Weights of a small mixture-of-experts language model, trained from scratch on English Wikipedia: 160M parameters, a variant of SOAP for the experts.
Below are experts of layer 10 (counted from 0) of a mixture-of-experts language model. Rows are named router (the router's row for the expert), gate (a neuron's input weights, with its number), up (a neuron's input weights, with its number), down (a neuron's output weights, with its number) and show model dimensions 96-191. Each number is 500 + 25 x the weight over its row's rms, rounded and kept within 0 to 999. Numbers have three digits each.
Before each expert's rows: "gets" lists some tokens that make up at least twice as much of what it gets as of all text. This comes from a sample of Wikipedia text that the model never trained on. Tokens count by the router's weight.

# expert 4
gets: "'", "\"", "and ", "-", "such ", "’"
router:485497489535469480460528504538476521495519488503495523540497506482527477473505506507558471478475521533487525504471540533476538510501471472535483469493487495454536536506481496530522554499468468529479522456493499508554538466468451507552506488479476483499535475514506456475459468503529501492
gate0:518455531534490445531453491482505482519472513493506486476506553512521480484490504502468515518509516477501459502474512493523522537486511499506484450508468510485540480546464508532496509494531475461491492491492493513523464502468480506535470501522450497511507494517493505501499510487497504493
up0:486477455474487435487471503449464501444547489498544511518468568525496431490471493494499510515476516542462520495430508489529516514510483447515511501512470520530501484510561508481497553507525472474514493499516461517466529525550527480496474459502500517473542522507457489534497532508493532455
down0:487535508490489486487456517451497515523516451506516490521474510517511520522488506519488509521519457481492486512467518485543509516482492512510478483534502442531484535469492455492503520517486474495502519465509491533510511509514472458516511513506507520464536535511470501471548453478508522513
gate1:505508466534474508496462468474440460471477547486505471517509510497526524524492488498522485504463515511521482519537495480482516508496488521568491482537531489504468498514519523479510470508532500484538468544451528530494529496493492461459479529478485500485516479507517491492511432518519463525
up1:506514481461525506505524549469491486519497514485514501544529493493458459560497518508482499474478505504486519479492479479523544532519504536473506522480508506467480547513537508527518464519521524523504496483487510490499502468496492476528525485476483514487552516493529530522549484467508476518
down1:459503546529508509522494478466499527513510462497478455465523514528533504502513517497502505510533537479470520495483498528526523494497485568493525491486495482501527501476532529548511498498545497488551468428476547528526447478492498487534522493495497530520539525506525538475495501498489545503
gate2:520500521483508530519496491490498494493497507498501479504449492494506428523543471530521556495499516474503509514510518528524511488513508495559493508491505489492520454461485499471530528482496492523551530516519512499496508504533534506509501523515488494493509503509469500497497524510494532520
up2:490553534490510529550451530487521529478496519550507472472519494497523474529521508486519536480489519474499434461506500508483531509510515502480476516503495510504523475483472539521524507539518498514514556470492538483533488502479487506469524503503501498447525503517497468477490493540512498517
down2:532498506475509515538455502482499502516528532529500453502509463480519486498486466503501423486493580526499480492477553514444465488493489508444479523462491494504522484464489526500454500473495503539475491462501524494483518472505504531494483524518506492453489527477476522474490526492513517508
gate3:512484504483508466511488499507520494488476520511525523530443544480513539520481434502454426520461508485513428455486494479465514510524487492492459508530488510480485511590495493545504489507528488517486452525459499526514515505487546509504519487507424500517494512505487521536486519477461494463
up3:516505519497504531503508520491506490498515532512529510507486502497490481528504512502535576494543489481503550498497491490505485503446529494532480507437526513521526484520473509433497463494480508522514520480498479541513517490505526482518527474483547485505483513543534471465500504539508521513
down3:539523513484553509491471522493519469529515555511495523505517491516470493511487534543485495494469507522539460500489493500487468475497475440501508463514533533513529456499476436488481464503483544491468451550477508497505533515501517498496487517485471506491471507490497503491506509499497473548
gate4:497467492466526479506492514500517499471501491522509532546491513507504516521519504491470519546549502494492508522540531485497539525538493507467477525539499482494489486526504518511501538528494509509480473504484493517538494509494539475525463499504462445480463464518500470484560485476494531521
up4:490536478440510531518474472485490517495507505464527479496531540497503497456450504537507524539499487504526496484524520464502499507499487513462437444543518465493485516480504497508499489481505493545471482463504486518492478464502483524475476562544484518461502513509511510487521500515512522526
down4:483518532416536508515507532499492510528530501462510469488521483497510513491484511538513564515522483455516481474469506487494469477484460511422483449500492508510499482511487504504481491490493477507497475498511530507484516511540516509482467495507554528501407519538499512539499490515517473524
gate5:517498519476494506513574505503478460520454492489524529478470514506430449503515497527499490489450554477514506540512475496505512510519539502520458461522489548526473481465520484456542456489481488504483502526488519468471507506494448465454475464493518553462533478492493474463518490492531439472
up5:508543523487469483501480558515486507512479496488559490491543445522535506488505524480437463534484478533485489499493553517470478529486464475465480507471468506493515491554527477515465546480497498505514490466464483461487510514550472520526479466510466487488516505545483508476485521514516484518
down5:467474491508490538479510524513539488478526523525536487485478524499550482550519486470479523492505503452482521469466479560498501502488464534544512514508501501521515514516461501487487505538471455512472472473474510520468540458466435498473503507508460523483501465448487517554502486523486533529
gate6:525500539523464460496514438517484524515496455537514484475490502539538512511515483533523483498509487479515477495510531514467508506518498517514456504498476497495431543489525508527541540513559563535504501562513528475532490501510497474485526504516560531512494512484509493482476524490481474522
up6:495454507510513481544502468500525523500535498500495507503509520511483497474523453484502520451490492494482508478479499477526536502499511518476483527479512445505500501513499459490507467512506485447471498486506467480519560511486544506484515534531511524525494484489493481469499481528493465488
down6:468472506496526516481507482505477531492510519495478512532535445458489467494580520518527432472527482471464518538498543482500464483520467463510492534544508496496532485511519519524507503539486498471499524510523507516500478543542488488482496507475502442532516504470510484494484517491514526472
gate7:471554518465497477506506493500513537535506505471524514483460522534501463478485528526486500526527524456529472510483498482521475479527491462520477443470480524487522483482506534531487528474486506492490468487503476502525492490498539532481474490511509494500533494556489506535471537480491500474
up7:520509444531458524517486516552483498542528518505477522508522520457494517506481504493514540501472486518493536481475535483475498525505511511510496542501481491504521534525511480484509495483500521493505506515508504466475484476514513491480519496507478514487462526478502526484529454498472520523
down7:477473496505481522523523516509539465511538522487460513503502492507489469467526505513513458519435511477509473444490486472523516549510496522521510484432557505494466497497514510467467565552520498528488527488486519496489460522479458498548512547521482489494487532519476441508495480510442488524
gate8:552501511483504522545542503503515489500541494473461522536521518500496497482516478498496485559479512537523524528496509554479516467509509497457483489479510493450536491526465532475527509509500526506467488484486501497488497470477515480522505514503463523531467457485513527463496484522531475506
up8:527499489469464484506511519468517516476515517501479553512512462549490478480521534494482502489476461531533491498497481491523511477493469490474496520475462512480516507500493487506531514494507536511470505494475542491523504486484496521526470514501475525551494513536549472543457530474472505548
down8:503500514532454491527492494524498503531529509507454473546536464473494482493532503477506514519537478505508542495519498447519525481488517567499505499511466457511433477490494467542482491507520507469536491514542484459485482503491457495462494495503538457506509479481473500508543518509513512474
gate9:505530506492478491516470526504474536457514532509479463530510465490471515436489515478514499499464472522517449490534549518467469508509487542527527477509517532477547461487509500531494515510522510507524454501466463456463507512468487556516499507484445530510525502543477511474528541552487476483
up9:482533485501484527502495531485489471488494462531505495484478518484486535491555488504471490493514520529473533507494509522532481434483499497512492538487459498536448516507448488456500536480487477486515499507541494508468534504471561466480480515519537493504543476470533492534473490503461514471
down9:502518514483532493456508553487540486459517491522508512508513463508512509511487513530542517526510516497478436497543519512497491495508499474484486501502541500515444501512463496483514470463485472503484517502531445529501516445512523492493479519493477490505491523557509522476484524438506532463
gate10:512510515511447473457461461460515539515460429455498494455481509503529520504513497503509518516481498523504470504532522518506523479481499505526437521505520534492522560492490504506540483522470453539473481507504520527527484500486486485505477493506487537503484525486569518517487527494504488472
up10:498518515499449518478517505489522561525497447515520492456469461486445478497498464508489514527480498532469514504498545481498498468524457503559481519477562496545504502456446498544543530500506463533481494538518494510476498495522501485484490511505501500521522528453558509471488515500509523468
down10:518466439499485477506427505534496479517486526445534497501481521520513517485467504490471425465483510515509464484526531473479497558535503481554503538540490484485497492512553532488474512473507450525502544501486531491517475473489503491509525450490497491534491468485484503557521482473474494502
gate11:499477526513501480498489544485473475523487503514481543505493505512506490478494484531521453506538526521505508508480495545500503518488535463475507467537512506500503531526540495474518524479520501483459482527523555512519475478501489461527466508506512505452510484525491504551510555493496503474
up11:536489496505507508461483492518485462506496500479461515469504480459507488547503548489502502515522518480483491513528516489494512525478512563464520501468520553463464526467461505515501502492481513493531482486464488515460517548491453492475556517471503509508481511467489505496465514499515493523
down11:500536491461474490530469566517486549479493507519513485492479548520511511515499470530493523518493500448508519497464447502518444514483470478430479456514523486509502477486481533472540532562507490479484509496502509520509472505522481500482499505491507516496523486504488500496504468493497524495
gate12:502513486481534506542493544500504503519550513529510489481460498498466528516529528511502524453481465513481504543475544463490524489515527475508549493518532506571514541496477523476508473497515504494497501489543493496482477509482509501531471565509484480511495508484504506518514492507526482483
up12:473465484501493514528489438542493482518517503535453545498512514505475473491475503469486517492524482488499469463514511539506459522525522514523475512474473531507477530549496481481513500508508532482531506514555527535522522513485458509478510482486487542520475487477491514448509481507548520519
down12:492532457531478530504466512521525493458529532512527540499485516485520502476504510472504539427519488474463455441469496538501541526480503492449481516488512550516504492510484465505488476492524527503487547512476535495527506456454543526511501475515482480519530473470497527532544555509505487480
gate13:548485546510468509487502482498481515516452495513543438509486523478498468552525515473506498547482510523451509507515485513460540518526502522526468513498496513506501500464491497451535484504525518537503542568464487503483501535517458514522499506491487529535483480463517510478480481525494547503
up13:484496488493504465526491477473504533444537531474448495524480468539488536505453513478449493468549498519527503499523484484517494496471527497499525452494519486505514514479514494498501522521493456468511448486477494504500529445473532551489526495474499493498501497528453518479517481510495493517
down13:456507524473573489470502463483468489496542500480455528494520447514502497512504491494501545515514478495496518492519537535527476515510507507495546494498518505505507466500573539518524514523449500494487506465490498526533466537499567515503488501538474510494494475506486468477482527536468550520
gate14:497472521540488472513535460497483548534492451509443548473499544478491542507492447529483531515521528499519487529498475517508519484476498493467481499518527494517484513501509481509496466441523482505489483495505531465491500509511493498505487521518508506543506476530525490469437537495533485521
up14:452486507490474505537483519478479493461488532516498526485464524433535490514511477520509425494512504487469511537502528482498527526510556506528557541521476519538477491517479523475502497507526537484543474551465500491515548517502498504506481481506452510503477494456568517512520492513445476522
down14:498525536504493482539488494477448497534504499515475488520504489488475503504474487506501505500512494486477519490498528508541511474506492528497496514438499551494498485519474457533474570467490547520467505497485465494506447522539436506455467524551477509508547504501504510491464529489551471461
gate15:489538527518511524494515513505530472474498519493483530550532526470528481506534502471530498503500519469455478492520478472497481480471468505476441500514492455496511506507500503473514443504500470501452477480579498492460506485495495474487497481519461523530525531510491523504491526499543499498
up15:535504477484448500494514469498528477483470468518486514543471530503497511509544530499486463500504506471490457471443456512488520498518505494450461521516497424520489510512506538505520508552508523508464502543499506509499501516500468513503488511519460477474508561494519477506505493490490477465
down15:545475543530484504494512500517506480539514477515488459491521480470500520514511490510471557520496530484489523484524503523478489526509479463451462545537506490464485507532481467500538481496509469479519492479513495454488499472523469511515519505506512473467456504522505462492519502492505471452
gate16:514508490516544547450494458487491456509481499479520483507521482556493485522448471501495536530521463526483514480512493467525541524527469525517497501506538454501493503512477484519491472542513516489541532508553528487482504508566503505467461562560491526516537482514483524498453478502492491473
up16:459451509499489545482531476535513487450500544512513500501499518545500451508477510561474523452481514509481535477493455519460513509482528524490490527479470483522509490514442529523492473489490532486518506483494531524527504518489530439491554494507471488527500509481435497535533456498481491452
down16:506484472493562512482515529467478544478526522525500489509441488490490564484521534503486509530501509511487491507494531499500495536502513540476436512484521502518525493511510519503530522529510497476497485515538479505510511484489491511478515444477521490483491481512535515475539504485471508513
gate17:491487475503525487469504493496500432514500499504494527487495488442523435479516525490512501534457464486489478508521489520512485490518511506505518477486532505496506576479533491490506487531522514505468483498493503493476487489468478497501474503517453474518492477499521468556469490460452515498
up17:505531485512498455496519501477464465522494475488511514497506529482523507495497534477500503523483516462513476530497517436427449524502523543539526472524531481488502542530533541504469529490487516525495517510484508506519475500469527491506466525515485483464482444538486472479468461451499463522
down17:539499469461524522483477481484535456485506525456485488518502526530472475506507476519502438502491509579522516488507530481520503465505530497512493511520486523487509474447485479493511490501529526477482520488518527505486495541503489479474492544468523574533529455493515503529513491503531538484
gate18:510525517526508554521498517513478523518508488473483577553506527496491477526501511507558516467473473475494539489447515519503537519473459509516468490501498474512493528543547474452528489485451494513445502504517523523504479494480496464510504445477443501454500494484432515506516504465459498505
up18:539482545523504547503469556538501475487500539504506513481543483510524478496520500495472481510497472497514505509507441489466483492538500512574486495457511507527526508490538466485457531464516493505548472484500476498458468531488488535528513476501495555521518531516513483493491519512462510549
down18:494482498482514470544439558535506540492512507498435510497503461476497480502518498521512513416462482486483499500466460553509479476475500496445476522440492484496510485493514515449517454537512528545444472502499493511499453522510525502505520511462518511475516513488488516472490497490444500497
gate19:492486553485510475524479507497514521510525517512501515480547488509513520497545532539493496520467513480556526508536435484530465488531484533456459527465514499526550526492493495503463557509516516483533456475495503504515516538499578478557475492552497526506483526505491524491485510536470475531
up19:533501498508492473482557491522502477531498481537497531474508514509542492485490469556559433512515473487532515479532516500559525472517479502515482527478477538464515492500492470474486497473520490476554511500545479543485525512508522522526456459495512493511493499498541544488483509526444492509
down19:493483501443513527493508507508509463489536513524523522506490506472514491552506483500500503495499511520465504488467516537482494521525468482543464503529482517524515503474452501483475519481519472456473464538513543496474538507495514480455481560468524502504516505482457479533512448501519492468
gate20:484479517532523497492522485500504506504531491500482504447538555493542522541528511487469557506529501508514517521445450537478490499544501515462513509511522503553499554480483484499496471523464478524509475477492552542532543522455544514476505461541525508462496505488485457508521489516489466456
up20:496502533495495514503498509494481494486490465530518482521496491511472498483484487498492483477535505534505460509497470522514500454509485515413521531524508462485475524439445478496475528539457506528493518545495506509494489530500511481459546535538524503490469473514481447492489483471467499480
down20:542508493496459454476501523468521547522529548477505513541498497535514502488510480536490492496509482487491475488448462516526511479501487475547551506495527481480531510486518543514504511464547468503532489448500535492535496496493529489510475523458520456524480507526493506479530538528498524535
gate21:484534506497488492487475516490517489521475494501530512497451517509508479529446479536507501492478517519487469455492549491489519480518548474475469515516484477490504548484495482512549471506507497501524513516528508486498462505488478498451494538466506486504490492526516522510505496494456496464
up21:507489499527503481396489561464499495539488515477492465519449518519548536526476471563520511494495478545517489489495547508517509502520525503464495520476537481505463550499479496497516508475490511510496498521483523507479491504527463501429515508455470436528470519470530507499495523467505460473
down21:491484518502534535500468535519472512462454516511498500490512482522515489495542501487478470510471542476490446512519559451482490515491489532526528489531500483535539483499503499462503418467516524474493537518490509499421516488526522498520562513500503506492506488486486491487521531525496498511
gate22:537494501493512488526500484542486487462504493527496524488543522483525497503493493484491521518450507528470496470524526495483516509476505452513489512495502518428500478431529495511512467498500554532497495501507539510535508526479508493494460503451515523513514473525504484445517512492502503504
up22:499475528467526497465454564506551549501467524470502534542513495529528492521489496467525472513504517490497471486463502531546495488479520462487475488490509507500486501490505489539530510492491532491473499516512498453477525513466511505517543547473492448485538469496502494520501497531497504511
down22:501494465521464503494494507501544498546506520504508503524529486500501527495502495511506480461539476499545554478449553517504512512463521524470537491433493530450511494489478518510526501484476512494499511520499476460532480511500469511504477472513480502503504539476511507443456523496557517476
gate23:533510483484537528526510484474497525550536545498484578477511473526426504469501508544523505474506499546496468476489516497451462504485466532564520465484489545512511457535482505485515465458532489518553469526479484501518463502505506514529534514517498511479516501515509473505485536485472533509
up23:469475511535455525503484484507492498493464474508463468507522497494537513507499494478464487539526498498490506544510463522513542510506530491446471505473501452462478515475525482491500523537520497452450503451498549538506522489509518472525511514525492503513439518495467522500522478504479454499
down23:525539451462454499510488478538458521520512505495517529482507523502523497477512548501444529505493498514504459504508455486492488504438529520465537465517510529506499505522494521467522540488478528489515494535461489521496447447479474512552460491520477511544522495522485474483515525501499505557
gate24:490462475503497443445499489514452515509477505533521519489503519520522493523524530503468498569531518524511467515508542460524497528502495514496535493493519515544538485471504481530530508486528497499501506506530478463474513463498479505518559535485485449468476517532487513492508500466509532493
up24:520504516509487534549422550539502534436528498498508470538489493447482504540478488496515509498504481488510524493498508482483510495524514481494484522456467495513505500550508519500472544488532439465539545539480504506514517468497505514487479486492459485499480522528468498518481463509471485528
down24:490575501494477519498471517494500524489491487533471499476498487486555501499506480517498560505491512516529507545512495510489473568503485474490528458472465532481515497521530508511447500495510486500508477494529483509487480514517518541519538480497502513566496514492441524509495455473475504474
gate25:525513481521526522508500528505497505474486485481496485503521476470542531487532485526524528529477468498489473558512504532519531472518477516538499493503516437463458474503478438510540490484505490516477520475481545504534529552503523548517542482530459517547506484526490493511509507455495461485
up25:523458482547514502515527531503459504494499524488469520505495493504505538507504504523541534511495473538520482572522466530520558489515497499525448474509521495441471490519494450493516474478534522484512514522467553529468528532500509526514538511507487540532486491508447467509477506470497498476
down25:537471454514530424515474477460516515495527496514533512499450498496479487504472517542511460474522498471498520506486523504506496563501491483510440461460488484484513473521526474526509490531501482457513528451526520495482510502521461451541505535482464508491489433520504525466475508496480511494
gate26:508535533542524520556525502515489493510548468490513509520520533486507479539507431492488497512495526467443429446519529517522515518497513515494493519477530567506506493472507502445460488509503508505535488507457524514494500465516533489465526481530471515505512472482476501503510526515528503495
up26:465508499475515544517519524465500489497501471499508462491516514561551526512512503453543489510481501508527502465529487474469547461506476456483502483534504468491493493542532495485521467487513524542475495479513499494526486531519510473536511532477463526486482461511480509448491506518510518512
down26:494490527480461505471493512480461514530491455532496523431461538512509496491486514472494438540509495501507499479482486512518480517528488521466496474519512501475489527549471534534495555481541534539500498540449538497505456513512505503528461494507542511496497508465512528460499510473509507493
gate27:512511509499512474515564503451530484488509494489544502496494483517510473455521517493512539524519503484512457518469507470513485490507556497477534545547488490522498519517524469449473517485509487478516531463475505492485494466477488478478499483508522552480551501513518531470488526466519523493
up27:518506541512532513502506521536473474495503527517499500492491524462492515497478528519493507510518500474522534440490512532491503475499511493499526488519512503484480504513553477531489510501480486541479452504491467518526499546542491535504505447496499461472494491496479473473501499535467524515
down27:505503511471530515521480524487504506499504534483498492492497483475516514494525476475506517471538497502479477502552531496516496507474479472487562488492495503483474455507510485532491490508513522594465455498529531589499495543509498537495507542519549524493515521490475498464457512508522515506
gate28:531471511508491496531499488491520500492503552497467494475521517521544474535533506481480498485452483521508437541474545489538479479495507494474493539504458479522495479566474510510535538489502512498495494495502494457486541527497492515541486509481437512492502500500514533468493506491508512484
up28:489488484488492490510528487474478474469491489510518508501526492520482488517516480563492524511508502490497522464477503493495520531504501504525505500497506484495481533466512533448480482526535477556538507520510476482523483496523504486507449479549519510500454465521495488522482482507508475493
down28:546485475512457503526518488532525475512502535476555497461526473463461501509510485491461486494515531478498504480525423478488517445471491515473501529541540533466530505461494539510480531474486509461457512514528504515513483515484512524495528502521501533530500516526495473525521485504504480488
gate29:488455532499494492506505496496524532534474534539532511446502477497498545462514482480487522465516495502446547545495484471509497509494481458532477482508525477505510464500521525493542470477516470478497558525469497470489493510476489538504447488524519513535507477487492473456448540505500508525
up29:492502469504516541512528498499487507510485483521473480515483507462485540458495531550494462505485499482518524488509472542505439485429494491508506529550464525456485539488442554510497520502470526489512514467542509504520501505478508465530472513503487501479496497491501484483555521482565496536
down29:489467479523495518501550531488501551537515489478483536463508511463523493497458451506531509510476505480504518509476497519493457492488499509495525493489508497494520508500421508503490495489484519508506546507500534476522500509491481492521477482495521538504521494490547476474484590496507473490
gate30:499484534534535507526525491518489513489492467469515491502537560442508516522517477487508429465485528543490503474554499535487546500481504461562529514502507482503526546529500480492457537469497510522497451521536553512470509516484507510459520481503499476471480562500430502473529494476522440494
up30:496491493502525467510480485483471510512510497518495493511495448500502502491491550492486545506518487491535478521496499508533481469540507494567471504428508513431536519505558479489518497501461477520511488449476484519499524516489471526536532471534528525424481533546517466478469523495477522539
down30:499495489496534528431530493543487528478510517527538494499504477503481552487468493531485333492503481523501477467470525495488497500471508489521475507516489535570492527529504523547508557540462498496514473486512479511530498458512506496522510535523486473537491493484520497487453519539496466484
gate31:514486502500538464496483524473473465540479535503515550516485531501529499501473523460479503527508488522461517523495480474496510510516468504511486493498503545508493512440515502494499492467521499470513536525468540452468514447461522517499539470531486518555474513478495516515514451478520496526
up31:514509490535491465500467512467520494494484509478490516459519495521509477515503513508534531502529498522544483492519493594529535471482509506502489510517485525504476468512534470513456483512468479528516536477531510519507503456515519492534489513511536529470505485467476518479475459498515529508
down31:503473493521480500475483473499486484543537475486496525509519480497471503534496527460498529495481519497530520448535525502524537486479498509498466490514521479477495476520540535466509516537503538485532508480537514519499535528494525502449473555503461537490496522506515500498511479438515493443
gate32:464484496484486483533471503518480473505519520500490512445520499492507529493507507516506445510524506509479465462493509506568516478483512449472484481528499456493474546499506522488503491554497533531510484518512477511535502532512453524502509481516517501514498498480453497515524501510481496485
up32:524450496500511478530492528556511492473502545503504522468500525486480530494505478523476455473478481500471469500517514486521515485490519469492502502521506483543472502486510506451502489565533486497497510530518492498514520496517495485538486485482510494498481464447500529542539512509489498541
down32:462511454508462541479538470528471466480515465492475484488494500471501488506452452521473436527530510493475560528465493521520497531497492502524492521509496513464463491522537482487535505471520508537459490480513489548519498460501521481490496450522509455503501492511506536500477537499514473504
gate33:510538534524508507512529492487503521523491517471531503496474527528514485496467500506506519494524474481472457539521480470540516507473469545512525513510506513530514508512473509537501523477552552495477491487469545489486465515544516507513510523493455525477481503487488535502509474503491507500
up33:545518525478545457548507485465497533521441506450478516498481533505505487526475504481490513497482503484463470527533518478508533480470495530500472508510534516503500488475475493503553541502523518527503495490487516485519491506453445541489522508461484530497504481543515510510474508497472524504
down33:497492499467493514496555542491502524519482492483491551486488487441526508477530479465515516531514481471494487504518519518484493500540482478493511524495496497510485460505505511516529559485514453505503552519510534487489484520464507474504491459507514509522485502538473512507464524507493480582
gate34:552516503534523516477536494442492472545467518495486504520516503467497467497487511489485546507503549485470511471492474482497463509486465460466454486546514510489478499519487574490495481474484500504492517480478464510519488471521484535516458534560484470519492502469471509492472490522505494452
up34:545528500528521487452511476458471460503500520488472507476534475489495493508511513515467544523457494484452516497488451500503492512475522509496466471476456503489495513513517538502508470507531478487501510499482490530530487463523475542541459516549506508507496464466518504520488451504511482470
down34:484494508481464490509525494505475522516506497480481562524518516466521453497499513479543521504533508482479465485498467521524470478520522427530545538477540493470511505493516479489519448474495542515501511516530482499509502503443530522497551520521520480475462478537496535487506533488509520510
gate35:471523494506503490513505480498488517500442516487480529547521483479475498503503491483469496518514502499537472502514506514546501542494505500503494516517446465478509571500499493530480519481499500458466509484513501465515522513490505512482526521502508559487471470538535501508512470474476522522
up35:491473470487491498508475490501500526507500488495485483458529482512508488496527519437473516493519519486533504468506533488505500513468441485477496474499474512499482487477517513472503468465472527486480493496554550513498520503498477508509474529477492521507537531487458510477519503456562513529
down35:592503503520505512466493507539493451486486474512482495536502491492472474525462492490459490515492485539498493533526513536497472525500506477463499547440528436502550437518506489515483522486438512486507552479521466468541511510527542502512515509498485501532513526521509456494530530493475487517
gate36:482447536518556495466495516486479481514499504500547502481502502442549503505516485517505523508468484530457515552514512477473553538511485501488536463479459484502517508505540509515469542522475512510464483492462507503504490515490497516513521514508535501497495483513562473479455475437502474484
up36:524532514537505490476522478509494497494479472490488504523481520550449525515491488547519495478510530499535501447510510481495484477503491534491508521523527510485491469552454488518534509474510542516535475513497489530496536470474532533479502474501437536525512539498471490506533530516502495499
down36:496505481518514479515533518519539492509518524533472530443533477538502456527455517483531509474515532513534478458512471523496452503545480489474493550546492507496498499504481565485517446500520458483500471519534492492507496527481490452498484494490494512538523526515477506499517514529507522506
gate37:500507519525466503479487523495484495538504515546481524522471529498486462515527505524476454490448498520494513505500526536530497513538449461543529462489493458476514491478484497512509489499541535477510492535501531491513487533488496500525442483513486489501503498503467474488538498544502513472
up37:510499520514506520557488521517497497524520526483499545502481515501510547494458499453460481507481481566536520509483466541481484473535521467492511503504494512525550488523485485552500520478540492490558492542528524512495522547507491485503497510497462516557494450536515467467520528525522436515
down37:510499491468496537531529473517518515507527503492506504508556544527516500513527504475507462539511537462509551534439461519531534542469418505492462486503495491490485523488528469468524518514507483570521506495494489505490504480493505493471525471529499497534497533517547462474500496451542481486
gate38:484491527511561484491482560468501480499461501496482499529528505507520497487515454515514504503497523516488503452503529525500507513481487504541533530493477502499462501504549522463504485495516487509481526473490524524453489478460519516529524483561457523506571501492481493540468496485515530488
up38:462512498529491550444525473478512533476501518519506454448528464533512507485491463472502518499458477507485480478489504497493525450481456506532506491501481441519494504522527502550496530502501503476523516513518507485522529533548482500513507497500514491518477550468501530528468510503511518501
down38:472527477517488494496457541494505532545529507525486468546544480516492504500523474509536542545479507501504494494519534534470494466478495458450515488504465451536499503479492505482533494499499485503467523521521504497507477480517493480480458536466492484466498522503487505500485492515531507528
gate39:473491492488504471495505461496485480512507500482523498497520517489498455500500499530494484520495487539468494510546505496525522542445452472457502512499443507463466508499492493474481415453526491518527536515466505515496505504505528537513507479551501542530510527520501529478480522513514477523
up39:496492474528515519516562484491478531541499532492511453528539491461531454515504499477517473468487523505459496495509523470530442513455521482497511492515490526504486533510496503482474504450473487509521475521474476502525494465514495514475516474529472538466443512533499534478513492522497486481
down39:455556501496496492525576478533513505481503465516501509471501494470488510544473482496507453483496470574531507511510504467508475493510512545520464460489492473485472490498491500530438518525532512524504479500497510467503458501545518506452495448465467481514501497498508509480516485497508484469
gate40:493486493486520523498475507490502490494526502501493449464544495519485574512497514522475505522528545498471523519524557485471517486490527486532508473459520500479485490476566574447525504550489487493491526493543474484486523513515508538483500448469493482475500471487505501487529515560531497510
up40:539546480534484570513462539486470530483516489504515486515548452504475534464493501511461484509509484498499444503493477484509490529524502477542485490471504480507493491495530482503486488523551515493503491516521435498485506533498489476477453468498532462471491460507494502495491504510502498472
down40:499508434490497527487447503530524535532485500534458516506482502538525457515536440484495580462493508498532478490478505519488461536513504508472504475522496478497538496493503497484497497532515463523487517535447517494484492486515493461530512537500512526457525501484478478509517519508536544570
gate41:504493458482471537534498528523491452517482536496534507488491495492521491489508499502506445523526493501513463519516483498470484525500476522521491477524512486463439512513508503458517424519504526500477505481496498527470500528481460513468497482485488497494525517531487495516475477471517480530
up41:521519495508559436512497503486510499541496454512462492495528514487502509546469476488496551478479483505489553474481487506515499483498539465510461526516499562549502492484478467535478546492492445512567501520515476481536485529519495486521507481531525514505497519484517479485511537555493513488
down41:491526495453471477499490515513498479508516455469473452510505524513495492521489457472488514490472469469537517513498506517467509532501527505491515502491484519522518500490501487514468498524480480517455487432507492484505478483437498489504518507497493539482509473525488515531499535513490471512
gate42:499514472497528501492490489498464477515514468514522503531530535417471497489470461500456495498534427510554478517518509455468582537529476531517523479550523540491468500518505552509520544517498471486522507500485501524495471492497440517510474516481490531492500493520480540471468510502513521501
up42:550500501519477509455474470530501466499468495510508515493480507504499493477551520496533515515515478514506483487496524508511483516524516551523460507503504512492482526513520453500513509483510502463479509486482469513497508511499506516495462493539494486587535481475527516479484506507490492458
down42:495523536462523521517513465530516487441463491478469501531507535501482501518484503531551405470502540497487563514467502536512483472527464478534519473479460528530517486484495487482528493484502500550481464502501482529502454501453464516482502523555508494519456519528513472482467462520542484499
gate43:484509495461524533503407454547510502562483551522493518516470519538547468513467508468552478488512518508516527484467546499505538537487471491462468497485475517497478501491506483448526541501486529496500473503479541512459491503516485498484516514478525501498515546493501473508496530504496531525
up43:485498482530512462524559511517490485470501524503449467518535453509500495452502483497508432516531490518535498494514466508495463512500481506565484503506457476511483540505507497517483510490532470542484459455461468529534531476485491513471435508505512521499473513528533504500515464536528491461
down43:500512548508476471526558482533511472497486507479489520499511517494504499531491489511492490505483504489480541526501470468539447520510522482522507466466493473536510516492473516482497436518490524502487516482499484490466499483468485474512521481515442520532514475522525474513510487496540502528
gate44:458509483539486502499530505505489489544508512501525535542518485505504478533486547517478502504475523489503515542504551488520546482543484462521584513484471477455520499485514529477535523473509513519508482496495486515491545536536514497475499518496468479511449501561501514465495488510473514503
up44:538471543434482497506460477494482527468495513514443494523484505510486513510515480502510518510529503522465554460520490485531490511509504505513446486515484470491492506497453458536475496466455490513518518497505507492506467452469498443473482459496530535528500465497466493531505513501485490531
down44:506487521482502490524525503573532498540530481569489496516525467475420522487506479415503490472488516487525473524493510530524486484471481518520497531486504496475487519507528475533487528464521498468500526521496520490509514543522476502483507498491490473493487428534516533507475502532535477505
gate45:470458505491505520501515531498480524484481465514481562503493501528440508502477458523481520500549492509484511467558548497550503482511490474475479507484495488451522491472445493489527524504463516513489499497512495441492557529506506472509470520472474481518516509498501534491469463405450477504
up45:495487491519475487515510510499483478458515526486520493501528519469459502503481524525490491513467492501503510476493441471451520490482537481510494455491450455453503487488505495500494498504508467498500469520514472445528492503451556480467503488505503517488500477498499495535483466486511517479
down45:502494467508460517498538497494531459499489522492513487480505480516483509529437504476450510503465457477478516503485467528516508480521507547505499493487511456463499522502520503492492553483454493512515518503497493479486520509473518493530485490482474462480451511441502515469484473475470528495
gate46:474490501526508496498514522486492539493473502492513510514469520520485475478530485504480546508471505527491472496508484476518524467474502497528483481485467451463532556477484519491488533459456531537508498521519565530476499500479489489499513484489477483529505559492546496473454460460517490484
up46:466478480536501547515498497537475530481540462495481513495518475529520470528575467523480508471506528529450492477487518495474558459485508467542491469537501481512532470495482539523504461435514520507471539485463485504484496483475474523505484518501499508480534528471508522467503495417545522491
down46:487519486455465478473531536509505521499478486523466510499500493505491504510458526488478476499456508496524515515508469470523516482511458483444529489486513509480467477500476520516527493526506529525462437491496482480462500530446519464504505424474525506530526462494502457520511516524489513543